config.toml
n_layer = 11
d_model = 192
n_experts = 160
experts_per_token = 4
d_expert = 64
d_shared_expert = 0
activation = "swiglu"
moe_layers = [1, 2, 3, 4, 5, 6, 7, 8, 9, 10]
router_score = "softmax"
normalize_top_k = true
routed_scale = 1.0
balance_loss = 0.00513
balance_bias = false
init_std_router = 0.0276
lr_router = 0.000626
vocab_size = 8192
norm = "rmsnorm"
norm_eps = 1e-05
tie_embeddings = false
optimizer = "soap_variant"
lr = 0.00339
beta1 = 0.95
beta2 = 0.95
grad_clip = 2.0
batch_tokens = [32768, 65536, 131072]
seq_len = 1024
train_tokens = 358900000
steps = 5195
dataset = "wikipedia_en"
Below are experts of layer 6 (counted from 0) of a mixture-of-experts language model. Rows are named gate (a neuron's input weights, with its number), up (a neuron's input weights, with its number), down (a neuron's output weights, with its number) and show model dimensions 0-47. Each number is 128 + 32 x the weight over its row's rms, rounded and kept within 0 to 255. Numbers have three digits each.
Before each expert's rows: "raises" lists some tokens whose logits its average output raises strongly, later layers aside. This comes from a sample of Wikipedia text that the model never trained on.

# expert 10
raises: "os", "ic", "itar", "ican", "ica", "ian"
gate0:128108103138105126125058076109171133095143152144139201129086078101153092100115066163119084151127138165129197098125175101072123094104163127178117
up0:090087082116108107128154089126148172111121107110132150127139166166189171150115217168137081131085067167158101126169147106129084147108099174049118
down0:141111119102113167092136146092162098123157103236104141110118115108117112154172170179107122121089143174141122151158108134137193121155113119093197
gate1:086116122094161152137190132200150119140083090143140075121184137101135099107110142104131067092188138162152135077155149100088180086082124128115075
up1:088089098145086085169157166143144125101113130119121115156114075163105144103152111182142144127114113138069173211190081091186132088097156146118162
down1:109105120145081139137144166116093194145208119128137101082093116141121138106148161157212150149157157140082136193156117169158097105120125117137112
gate2:094153134125160116103239093152108118137155085150210193121095153086133101078155121144139108129083063150119113168157144113122122173130125177098159
up2:185150113132121138135053131125159112090129174098131128129134118147130143111092125123176126148113156076132130097114142115120169180095093126149105
down2:107120097136171115153101138100155158115074146123115081192160161113130175131121155181153142117104151079073122094178134131142125211157100134103141
gate3:160202140128167095093168152116087109139138139121161120145096195093139166103126187130106159160132111116069120164092229118113128080163169188153120
up3:109106111164145188042113084110105130190122110100126126135112144183137161127167174087154098080132135137161140128104134144159136127134126111143125
down3:145086109130148071158152172157103123132117124209055115079137127116125099145125074064126115093136151116162139115162121118093168159159075126138091
gate4:105122132126147156132133139078086125148133069151161100153103177192131151100087130113102132124115139160140180114128169089088103046104126141123101
up4:157104149122173162159110114163132066129140109088112125131142168069138145135117207157101061123167095108201067114061119069182096075195128108118121
down4:151177166069112235132069171144135148126108093183119132130152116148158193037128148096154104094123160136108140189141116076123106104115152160118119
gate5:138130101117169107101154143163161168193091164097128098097114126215125186144168176110134136150085124166112119120132176171150117086136141112131146
up5:124181081158133110174214126172133079074128102109153129098123108124105109078154212138181125118134106045138143125092106144168132117119180128172115
down5:103150122146147106089147153144132110093080072120138121108121099172161090131165210078102129102096143110143133147130149062095096168122165116175121

# expert 54
raises: "vel", "v", "in", "vis", "ce", "ven"
gate0:148173114163136168105173174071123105082084157114130182086104149078079087066087110178138093138145142131114143091073077123123194149130156190089166
up0:150128177105123096141142103116128173177143114152131101140128101141083130101181137149195095162120112095175184115095129184098133070149068121157130
down0:184144103074107124129073140158114089082128095077128133145113144146133114155141150098138162106081114071122080086120131164118105090124090131130117
gate1:147152134064115121102158070150133147176165079137110161179141175118111159108066121118130119153148130139136129021102190122145106088074150154169134
up1:124116086155126188112074165098181211116150160087103123124141101117088125113106094153075133120149143135121186091124133148080133192113126162121186
down1:141083173150124119067122193095146174137123121186102147145149136129121120120174080132122102115096115094163209100148093140131146105160146132178105
gate2:178139058107154101111128096100102155083127082076179143105110065130101116206127142116140159137074099187120180066122148109128141150072063109119141
up2:122153154147086152192136053135148071154100094129131080155118182065069207151154095105133091124099110102128164126126116093091101123141091124139110
down2:135155094139107179151118099133106101142117114106147082179135142102080223080169127122120197126086088139116140120148112091135070079185104144209176
gate3:090159142086148060138183166167128114127164171167055097132156146161151133178144153140114133180110172111148145119138156103171138067175121134154113
up3:062153226192135100123166119128074124125140102208145125071096147127115116118041075217125097090133169117129122142155103154113094096201094132171103
down3:146101043074117143116149106107143188082142197111197106132073121154160120117096158151147191083132108103117132168127127123158129094146022114113089
gate4:128151129145092137105147100107106114166118156083096124143083117074124128119078112073171173147111132113116154173118145195091161139071121167162146
up4:071101080175118092136185098151108203083129069119089130148131047152097130118165095133173138090168143199131152125119105134123125148122177181168130
down4:119139107107129095132173117181194070124103072089166094158127108136106058127166077069095112154157167117101126113123167120168097054158118145148134
gate5:153118110211094109102166221222112115158207129145210106113122118131141125143154119140093059099113112125150113096135119134174142149093162133104096
up5:159192074113136125121161180124146133089160158139113136115142133170143103122171139153143167137195114134087108168132086147185096153127162092155149
down5:122091084204110123126127184153109138122156063120160135147085155154140167116122098074103140179138166136149169114184088134113137158099146067102175

# expert 13
raises: "vers", "ven", "ve", "v", "ight", "va"
gate0:200200103072106115092157171170046139129127151115139089119141147095124165178115135113136121167153095182059138107119133086134097150148134091190121
up0:192075115141140093055150174091075137131117098134084144137162132102158096074126172119133039112091100106136113124148153128154140148137145101149090
down0:126142134059080112119165166155120160113142085202097106106148132111141132134126123157054102120117130113111095144114067088055125140196091087125138
gate1:117163109119137100095169093125167175093156096113165146159111150169122134159180130123186104135167110102112161142186197097161132135156163156103129
up1:132122152141141126157210146104152126102163113088101120132112120081134110165069136134133141087132161111109145169142149084071108119139150190145098
down1:091146113108114126061093157107186175153113089168115134159109093147096162140125112133131153117122103146082166112046148088134139090152159219187082
gate2:087134116102120139091132137109130179114123116095053085183150169130111093123068114122074069136154131115117097132113132112108148192108149127096118
up2:145133104160160112128091096150167145071101113116104201101112137144109144124079107118114119136082136110151182072144106104137181113181167174108102
down2:075159157135137166103141078173223139064195092109139141116112166105145165130104147173119182129079146150055126113152123092099136155100207205072123
gate3:113115125154148144139110156098056127104157166127145170149100122147066094141089107151149065179129079128173098142133115134146137120139066121124119
up3:109142143152128119166058144153184123136147107154180138123160138117128153128113136122127139086104099085164091084164130153085133145127087198113083
down3:160131072163055112091139091187173137090082108139138117173133155135100178149136113031163124114106161091111138121019136142146135090113167119162097
gate4:119135093152110133130103178103141120075161160189108103159101122149167119127146152169110039136125133108084124154101149153165204137108095154123192
up4:180150100134229082141092078129109083129160161123125161194109120153115120149045090172088147080078077091152168178099119202078002178131162138118131
down4:116111157109171118163228106150120132177148132120139221166124128111148168160183134180135141131097109149146174175057152137089121140121103162065086
gate5:140147097071137140064129115109052172124123082149125041130162178148201210127115154110119106160115133197165217095144156199094148103080118155130127
up5:109149134163160143172133046113135108127106189114185118124083139101140144117071099149177141124166054176099153127152146140162147146129161066140065
down5:142102115109142091144135151151140155073133168067123071130095173172134142117101134125140136116187093086124118131066159148130115134077096131155092

# expert 19
raises: "mp", "avy", "ooth"
gate0:182159152161110110162170137157053141182101114170144141109162094126174128083155090169102160100154101177111116078072117068121166127170111179107124
up0:193110168135129109105106155097155155113154120096096163109135094193174100175145122108142147166123075172084117165159158105105136124145116101157138
down0:145097182152078077101160149134148187100150192131118115185056197152172127138159104167139112119115128102121117126091079127191159115150110135107125
gate1:145095209124147150077149128107167122101158092129136155146149161128080132143196121130184131143142205147071153169053142164105112135095163112131110
up1:155100129151112077139160119100112102122149173148094110132149100118113113162152054120092148111060019102147189144137145110105131162099127167119152
down1:137113188173126122079152127131175110109101084107165135108151179140208192164104113101110118121111128117113084153154137094132123135112138193084117
gate2:166088150119113143140134109122167124087103155068103077180141166134189132127154103166137102064096178118087121163102149170098127118101069089046125
up2:123168169087111071116124115152157177101082084152139098145092159131117148162136050116069112109095124104090111139145171136119146130104098173139094
down2:143146100196152122110161143114119188150126171154178120138191107127158127174187102179140170147142127147123115181202155118098122156175071127163108
gate3:138121101122108109126129150175095092151081175119180069134168143152145172141101115121163120125133165095132118111139134149112062124112154120078157
up3:076131173164113111117134127101135061110154135116144137110116038148105138129182120139138111138193079137119085154169143181132110112114114144145142
down3:155209134092124123102142159108128127176084132161152058174164162106100113085102101081111108087142100133177126142112102095158168170154098100132143
gate4:121087110138122088114117068143141129155151148169131067161098173123153123117130070067120129147122076141103091147112167095080103152119123080152114
up4:132172134081141126125126100133070118117090084159135108141150095039127153153130134128152202111165141093129164190181157123132140096186093111105080
down4:103127110106164132164126147180200118116096175113065114143084184156128073107140123130115113127083123128109184137149095124105162062124144112097127
gate5:121105109121131112128157127093136128119163179158145114070114130142115103189087130202169140143113124165123165124101125178056168109132118137138091
up5:118091070136144159138129140036131085116114083133139193150096149140113068107168124144169179148096128107089104156147129171113126100104122098122168
down5:077129112151132078101164057205178159089125097121180115109152061150091143049102155117130106089139084142158161065126102094148076180094119059103149

# expert 150
raises: "oles", "ole", "het", "ol"
gate0:186099108089095193106138140133154127123127168107139147139134130125100120145157097126067130110138101131069095130148143102106188089188154114137124
up0:150176086053136109099129185127136145152126096102111155105120058136150158115113138172170123047104083098132143102121121087152091104171154085121105
down0:109102105117094137111153126134115086174132048097123118148145166171119065099102079107102113095148131092120139128165130100094159112106092106151158
gate1:094125099123139146110094062180149180102151068127152090142120129130107129088153078176090114142161148076112099128116145133136133146173102078108102
up1:140164146136110133101077158129115179103174129148145106141105189101097184143113123156108103143088053119109174055110125129123054136078116179081102
down1:106088094106137132157139170147119098088087104159087073161141179098104091133127106044106159092108111070164125142111155100107145189132199122154104
gate2:154099124139147128118162085117112201132106150115134164163110138152139096151156147174120149206139110097114169153146126065135140093122142142119073
up2:154173109097132139148110112148155140166112151120119122096134140140040152126135145106115171176083168121118103140169138119161116122080178117109124
down2:096109067084139112170092193089139103130157138150144119054173166115047170134150167070125133145107182127074154156108111131153107147131138113082131
gate3:219103084164088145152156179112085111110160062123144194157127112099118165126156131135129108081173091154180166118134159102102116131159135100114127
up3:136090132163068160153142123160158249122126133121185106130094136062136112136115153135150193135128135119100148182112114162098133068102072085062077
down3:141094140107101108100133177151141097097104130139126133123145153113092173126150091123158129178089099128115119088142106133144139075157076077086117
gate4:205088144145126121112051099141083187099115166120161138161128140144146133102145122148131100116168158086086129087180163114126101119151140137065157
up4:147127138159114126091159163153118125093124151124135073152150080123130075147128170136128081127088108101100155114144025186143138095097142182124109
down4:093092133113195120163157173136139164142168138069091096167096110101101171180121130170112143153158094202164131066136103161173162166163139154122052
gate5:156117130139111114114122113121114129162123213092112130073106137170080094187109077122115151087138072123140155123136141085168179152093098113085106
up5:148103130114150112128079112173124151137130117099088160105118065103120125101119090191077132099058123109155136115087111111149121105116115152101175
down5:132131152120113143114171100094113121124108192171152126135107145146172190132117120113129138121128081184154103167211147146108163122100165120151158

# expert 79
raises: "ache", "chie", "ha", "le", "quarter"
gate0:105130145128191131113125110150114149174148055161114170169124149146139131101162136166119154109086153112154148097104126105131144101154126076156203
up0:122139143163113120135125135081132141105171195145131118115151112125148135135150151175136164050115115113152127111139063139178113100115108126127158
down0:029125179107144152129165135177126088174101122139134102129187127159110143107130073160113146102062077136095092146122127112107092153146083082241155
gate1:115122144124156094138122136145090122200107119117108101086104121146099127081174199179137101166100136142123124134107080085161088142156132110115106
up1:105149099103127144063152046154106143156132156161089068073134218126115068131124136094133147063149188121109132134107161153145138135092150086105105
down1:193167090152161035113075092138140133081127112099189101129153066131129113136132116155100100147166146073142134088098096098118128104119083110127154
gate2:141124093132156128080126142190152085120078156169161143098122166122132170120157110178070168175130123082119112162154106152182106120198123096144167
up2:048051106136093136105183127092113127087125094155106089131095108167131159131169126183145121121151146103181137186130122108119150108142082111134112
down2:080145108121121173159181114116169159072113112126141097120147157115176129099180137151117088131111157080169146187097100140093095073103126140101103
gate3:120175038176178131083170139201113129111192128140184156102107116206110110164137138092165099110118135144119105073155128112073128090121175117118163
up3:119086090192154096174106135165116196154119154177078133199108097094170155123079127105096123148155186090100107054123166116095123134120119115123138
down3:120105120119120081067164086170114088142144134124152101079107126149215169147154126182093156123137108157119134111124168124105075137124148163139166
gate4:106161099144096167110097120119113175104110106148189112164099081122093136108136168094134104123160150144081041089123122152119105123152122192147127
up4:119141083106142094172127104139141109090112109169083094139149152106139068125084095135075142124159101135105134161109096117154127096141121089086126
down4:159171191143183135036106130122141127100183150097098123118151154152145094153149139115151111135063128125160133150133101142162120215147119122120154
gate5:159217157133149106185109160115084153162079126031175145138158158110090124132151128142174098127108147102093140160138129134139150083140143132124109
up5:098117119161154114144186142135147166174135082070128102177142139111100104095168130146149133134157112150143097104116131151097101079172163167052143
down5:140109160140157080172111115120143126169116133100118131200132193088159132183125124122102160180112114048073130134099146132131095136127185129069127

# expert 78
raises: "es", "an", "y", "es.", "ian", "a"
gate0:111144083111113134137132113131172138204128132178139147139131108023148177154110145107148104130057079156116196164108098124164172139113113131150105
up0:096126153116194138204065154173143086080072187061080120188165160151169142164142096124077097134101172143112121137123145118160130138129160142143126
down0:076092092069155146141144197109113164114099133058176157149116147124152146172139119090148175172111169131130144125173071165108088182105172123123127
gate1:116145097143150062116085141133144152079076094136200116146145173162077197090099159123122141170131105147085115152127118123129123177075074125171118
up1:084053093168069115181129102147128174200106131133031117116144138135168138160083169099156172121149147103096137157148165108116137077067166132088094
down1:128143230108130127133134156145124114131083045127105084103056112143079118141098074108173132140158175143102095134146112137135175099097104137062156
gate2:100133089137090111132119105146112145126166134073113142146177113094157102090124084165101180153100116160172121116142170168114108144067188099176115
up2:098134171105149144133158120101143134205137168073080123124144087093127143162119155116168133166117145093161120210126117172129061110197155105118161
down2:148169096209119130142195108207123105128109155081101122096076108111131158128123139117129162178124196130092105151141135142122094086106113093170208
gate3:160103134187109166109102100158119109092158141174128080130156154149187126165169103104143093160118135123128149141110102139144088056110147098103163
up3:136147159120121112079140141151058135120166155134071082143125171086146183142154135143138104097128137116191139178100156151131122134147161130124099
down3:106141127133134100068156121145097111124105127178129160156090122111119088120146117186100173139162128196209155075152134140154145099110149108078151
gate4:122157124151172107165139088071124198108106137087167097185096106177198111120148087102188149116155107138106127116099152129089100120050172159162134
up4:126136161154117135096158089098150136126106107132115089124123116153125125135131100079069196129128087109073141076119063141128145058128126129198144
down4:126079164134169098128183123173095146122100098195107131078116133160102109139137179134139113105066099124147158153141142131155153136157120087120126
gate5:180189178164146148127092148164076128096160068117146146115111129127103161118168142165102186079181110122128196134096176087128153127120192075109117
up5:124145158111186148058105164114136146140130171120132105064080116164160150121091139096117121176170164121123186161141134120041125059134143081170114
down5:115124150146190172115109137098154120180199094134131154156138135122188124130176132157141157104139125163081179133194146106129166111124156152143114

# expert 115
raises: "ced", "le", " for", "k", "qu", "ce"
gate0:133199120167124156118131136203087106080212126145118127166182114111166138128131154140143111128133129154124133145147126189102161118123091094115103
up0:149105124165112141115185132118119103128127171211144110130173153111090050136132138114134151050167175147148157115176082144102234116101161129146080
down0:105149112120120160147108136159158155114099093107140145178129056152160110082118137155119166130175143120142131130122156235126141107115088125126130
gate1:098105122131148121124142111137128120158178116114147127108124117155154157081150100109149082109135120077166071077112111133092113121065123125129125
up1:068156174148110118105136090092196103081108171085158143194133145166054125104109108123145142129171115166143169127158104152122149085130123136117164
down1:142128165165113140124134151115116133064123136145162088151149168111140100168109141150107107206089157098071148181101136181107129133157188086108133
gate2:156166170119162128075187107113083080140069101119122159101193152115135166127129196128152151163148087110122124089088122123093142160059151118101147
up2:101128116112138092108165086145105117133165151148110131108141210088128124134209166138107145074077103128108172165125212137147135157131109171194163
down2:134156136118169130184080143131142153141074145217144189126163168124157134104102150121171140168069151081144079150126103125078115079029104099195165
gate3:179081131123159139069098129135190147130125093093208073094153089129127156144137127161101197183147134107076194110088146109123115215128113163111130
up3:183123126146183123168162122154147147079204113160139149121158129120135150134091124187100134201118059087123100129109112129117141150055133122106151
down3:197081114115135155118143065166143126075164114124146119093145136194106094137110137160090072136147114062189135127118165107108122144039144136136118
gate4:164096147183162099157146106130124163113111138160087109113186079150151166182168109124133133157160149150101122147142189110169133164148135146139098
up4:098180182141090129160114137145124136027098097119151115119058093073114102089082082102115135085164122158120119107159143174105150222184149131116132
down4:171103185131090102082137174159174059097192089139157096166054106112163077151175043119111109163124132114143065117138081170106145196159126028140145
gate5:106108085131166196125149129132161191166128136103170172157139137094119069133129107147117128146086093115165145134104083156107160127114111157095124
up5:171131160140139083137169085105169120090134104126089146120092048114122072161118146101114101142159120120173145181132167196116117169117106116103147
down5:173124165137084127147153096134075145143095121197116094152139079121142128137183135183147122120169149120159083100067128159165137112145172122088195

# expert 151
raises: "oe", "oat", "aut", "in", "at", "rin"
gate0:144172174138173108142127116088114092092172124113128080127187150161126107110110149136102072160085084110173164107075103081100119174129146122095103
up0:154096111088132122159210170088136115140094119086176104077116130167140120072089136113079131100120084145161121082106136078084121096091081179102136
down0:134122116125164144155118137164144144145164136070160147138146123099104175145140139142103180183123053184139074132153130129138148119164134094115187
gate1:073192135161130149049101140171110102136150138100129105110125147077142083149151153041131088125115160088103121164126110087184113143152172118221126
up1:111106133130086158161084141137141115094174142072145194155141112113132121179142177143100124151162078120091102156127178148170186091182104105114089
down1:118136209139118121113146117199126117117136140130167091118142152055088139128120119144202135076149124097121126119105103184122108143145159127166170
gate2:153107117120131141141180116127090166042136127106177101134175117173125106143130074096090063176110165067097160113050084102129112155171144137117129
up2:135095087169138147123166069118096154133110160093131029134125128158118140131143133124177161108173070137103107151138178097140129135113144100144106
down2:114128114162131173105125106102141092140187150100123090118085101122104085116061159102140171135146130117123124160140152129141092130181115119198100
gate3:176137169170145087129122123158114130151119125097148140119140088142128109067118127064187171127155138093059078092165099150137062114123148103067096
up3:153159122156142099089201123099169054111147143146132144126147102160133129184100061132139184200178153161106153156134126107121084098123136144078119
down3:172145126147067095145142143160127165130157155121133080159173094147088123122150181080142152128143109133026162139115110132147105103133071102159157
gate4:096131084065153091113145129155092082177118150166149102118171068144095105147135106165111090142124063156098137151132093159135131051076107122083196
up4:068125111114087102180106155141145130150136190084111127105102124125129171127160172043165124119155174089127157179108136150146126143135084130110159
down4:164100114102079150135166136096143115119090095117170161132107035107091130136097128167154107121149195114109138120086068139099099122057140127075134
gate5:163086105129127139089100171137111129118100198132170126104175156171160123131128204148121118136058106116163145157066143139116131151098073113116137
up5:140140085115121104119105182161193102167103146183115116146075176124157072174144139154151111104086167174099082098100127152146109163147105141180137
down5:159083190135073090114051156102135152202092150130116169133099158162103132136140105162106152143172135168099121107106107169171061077126089182094126

# expert 111
raises: " of", "'s", " led"
gate0:088128076144093181148132151190106181129145158118072080137141135092090192167106148117204108160117126097159149171130049138104113139056130171141099
up0:130050125103086103119134113098131118143153095133086091146145120141193215095127135082138131122070126163108124093153144072145153114111116094139131
down0:144072187139128154149168124155149130146140110069099155166150134078087136146111107107089095100092121118125146130190142113175106107114115144132148
gate1:156134147051155145106148163114114139140159136145099148113171116136125140101187126100139146136169108169150053136152129108136080089161121125138130
up1:139139147150138060151154086181138114133088190148106188114155099127083137161109037133126121116153104106136158163145112122099160119193181079189094
down1:144123122069163170111120157115128120179180145094110131162110067165139163162124107130084148150145066105141172171144124107146101103195128129153151
gate2:130096154093136179106137038113046144099064147134112153106116106173186136065125123122124103094161097135129103131123104115170100131112104162171118
up2:151138121113093110074134121163164086131100195200096148104122069124104209153136099143158126146138129152118140141164133186144156121206101150192153
down2:076149186140160107115155108126077128091087135132162159129153070189107154090115164112131114103205146106050157103182196137110149103110160117167081
gate3:134053091149118145193145043141139121149077086082115058091124060136158147144157165150100099062104098140021109140173159090139127131156089150110126
up3:164110122174156154129116159116135127135098084170124164104089158188170129054095084178145122147117093131114138215098160093096119146075148088098114
down3:135105112058148145116129098121202068132167148104094126135081153150141113175112083158099135102134111184136096112149117139096097111144131146133183
gate4:176118138159158207144145094112203178085147124130098112128117077073151136129153090089144109094161123123191124127118160127160140134146130163064134
up4:117129165068103195095106102130121113128084119156156125121058077080149130119129133157106175137177169149134136076105092178073123084079130066065119
down4:089108145083064133175082116133138065193133089135122096153185106098205092104114101132103150153218134120140135140089181136140137079148138111147101
gate5:057097138141148139142126136120146160124147161110174100145155095095156145060155109147104064112147118138094162147083140191135172161115067124145125
up5:135132124161115101138114111119155140175095105139100188145114153085184123095147090067130072147171109115131159148173112110136130142099131151122095
down5:118143147179112142116157147146146095100092122134165145168112088114098167112127114134121126129117105127106172135184095096147159128131128149199126

# expert 82
raises: "ew", "old", "ald", "ol", "ey", "elt"
gate0:125180116169152138166162149105052129131161221193125117115144149090087154189114117138119095093156164056144134110080120114128107101142106156095163
up0:094144122088107123142103134140180094174148107087111168158144198091092067128087130140117134121139118152115158140176122125116114146204163168140083
down0:060172115058150142074139142122100152170111059086140113178119099131129090162163154180138148108104176099150153114156135091152145137116101171128136
gate1:076138149180140132118100111126129210166133140109131149115120092148100165092225149112140081198182111133123151131115156083085096121110138057115202
up1:107134161103141137060148104100116157148120087169110156119151160096151133110140159098107202165120163132130100112135101009146081094143120121112098
down1:170122115094143133066055176068127131101087121096119182124155128092079128103155101155118142143154100133084066139161104106145130115110128116120123
gate2:131151101087142085123120112133132167096114116122165076153132174142131207157141085174185136141150121152083159138089138102081106200099132083117099
up2:129137134174137177114160140172119135147145115078157157065127086138148084095148151093133192116121135155124121136201141126155126083113064089117087
down2:144147159109119096087149145133102138122096138141101115160141113126119108120091134159198154076184115118097171170179099128130043222138099126153133
gate3:083173128161160165139166170124127074180146129111150112100162136140151127151100109106110127119204125142167107116082161116126086127172168144068177
up3:166122178168098101140080160139153120122073113074159114130148111138097107133142127205130170110088204169138138155119113138185077114076134071182102
down3:112083161109097083174093178163046084106124103115176115116101088103145109083151147115116121123112147033096131093110120169122161129141156137161075
gate4:072146138051122097116114096191131089144099116145120164142109137124069099126084121117100141113152100126119110103118153060163117144146125183113159
up4:201128121116190126116135145171067125068144108133141105125153139120090170133207139146145126193080137128070154098075170100127107052109158107100195
down4:069139117141114072144124116165098158134156068183101116120076162157123176162123118141107128214119134160138113145052128113114162087071155114096140
gate5:098124096164112079108151183063094102085093133091077140149086144086100108096139066145156157125122119107163125113184155185103153167141128178115178
up5:066107128168121124152093049141094100139149114105134178130127141158082109153097091129096171135148142121115132119117112136167092140109157113068084
down5:127113088094058102116127124087105160120117127153131160132116136132167151133160093090087103090136100142138079103148128136141146081184049122149139

# expert 98
raises: "other", "arg", "In", "ind", "inc", "ear"
gate0:163118157123062090101119107118107122182149138120149070109063120183140129109088144080097123131178129042121143086092169165082122143165129168181145
up0:104120096097123132135097105098173129143078089136119106134138145093135100120081110113132120084110132156119110148139136158136087178119120136126124
down0:143154136066133135147076142116160130113065135147088161093172157154163074158160124104141109110142066115120118154111144120164171088144060090114113
gate1:129101109145165151097108164149145116114123147108174149097193162133098100101144113052145115094126150112132071151116119113162082106143119101183135
up1:043148111166093141142108141136122171111128118121178129152126121149161101160155140121126136157096087153146153144112178110168140143132092162176021
down1:109141153170086122123072154167221108185174133135164142087145147141101104185121116057098159158124116091154138133134155150123082171128119132165155
gate2:193100153152125181173146082141131136168165117085121165180111089177152178134206079156098137091119073115144135200179127150144131139116141118126101
up2:176109159106132157050106088079123112169120192131118096106153111102125147118090151099101140127120118157195144124107110136184112114129118105127146
down2:223145107153101147118166147150171142126121092135122122075149141096112128111144117149074116136145162129139097100156092152127093089151174138127140
gate3:100109132156151166104138112124145083147096104133178108165086139087137161164102080117118079099110072136138225125127170133072099074085176118083101
up3:169133147095087138214120169136104130089106116111082151153109152122151083141144131106095140123090166137081170156154114107102149147134069109148132
down3:128090085115167122139195136177129121144134050130155138085140105136136117159122126169105120132116125134097076165097147136149101148153149140122144
gate4:150115113128095097168100123160091112118132115157181142107113106177143157120120124144148092165085104160149116154084148150129160061156171115109058
up4:102154116148137114134133153170144128206166070126166152104191122090098156112140171124111098114112194108121096134094130107154114097125103091142069
down4:089121194149100114173109172182093099176140107138102130190208140130178157075170141121130093107116161155144179162142094155115116108083112103162113
gate5:151110108035127171134115134123082126138117157124132099125144111117149138068166108108130117127105051124141126105105144190138119088167153130120046
up5:147167098125113082107097135148128161123151118116085099162116171098097128099133173082103081091092100183101146069057131129106132115147122129178064
down5:130183149117116144146138185171160149096169120128105144148119079124156107141135110151116086141086113138126092129126097123140111067114154158089137

# expert 158
raises: "Q", "gr", "co", "other", "though", "ty"
gate0:112180139154168091012135121140128122118097105128195079125136201146123144156099101124101126159094100151085134154095134155118171093123135178104104
up0:143063117084087122094144113132147132174170120124082118144143121112108137142189120151130114098088139119144128055104122146067101101127106155101155
down0:112189101170156084086148087069175169094133143115083164176093122114139075154100110156047127105144150103164108166135130139205097084159133142081156
gate1:137180118126130164055056165152130072122129058169146117138158109111058130145086139121150129119137138119122094121149113163123164108200146060117099
up1:133146106152187112109091130096102115133103145103149169127088142152151143125135137144133140102138140132112080100111122163098109166139154202146094
down1:141110176147169101146100106171083073134126111175113100125105032167084096119116095140158138090125145088116132110175168085149105160125146143117188
gate2:132113082137140105161141148134167095122137105147182159135175155124132176147087117039125121104112111097161142085132086121167202155115119128133139
up2:125160101122113120131154121114143164152126123175159126100125123153152158079071148084164138135113158065156147125112132137116129172125137145117196
down2:126148106068107151106111148159177098125098085153183187157136120135120151107136115082115126123122150064154092122108102134110210144149140139160191
gate3:169109110116152150097134129120155137111137134061150145223171085140164110175157146121214160175116059063128133115115193141102123190163095127168115
up3:180111176111139097099158150142103141073131067129135139183113145144141160120097135131087156122063149063113127107063138128122160099140144121087099
down3:156133161076128106124156052172090173132116122116093054118085120168139174138129176155110122071066095127130126150029151106141127117050102146195092
gate4:094165140231143223107170125082135161130243061112070056120115131173111136190133125096145075065136122140147159143060145153116134111126089113083083
up4:176171201160086098089143172191143150122185127121128155131164189164138177151157126135145154174125185126185115117094111121093086144123142120114116
down4:112109171116137118170154131100130173154124088178126138132062135140118101144176129098065108107124145074172083117148093115122127130118169136095077
gate5:116118144191201149106255091134094103127075128150183066083089121122137104181142153154133091156133123170086079130069132141124147065079162096111141
up5:137109135131157143177151176121126171144156126118108104107128143110118140146148147082090068083194145148153096145129151169177096185151104134113118
down5:177095182135147191127129107150098155152082158165141127086112150082157143195121088124086111176137123144180101140166137138153154114117156122156107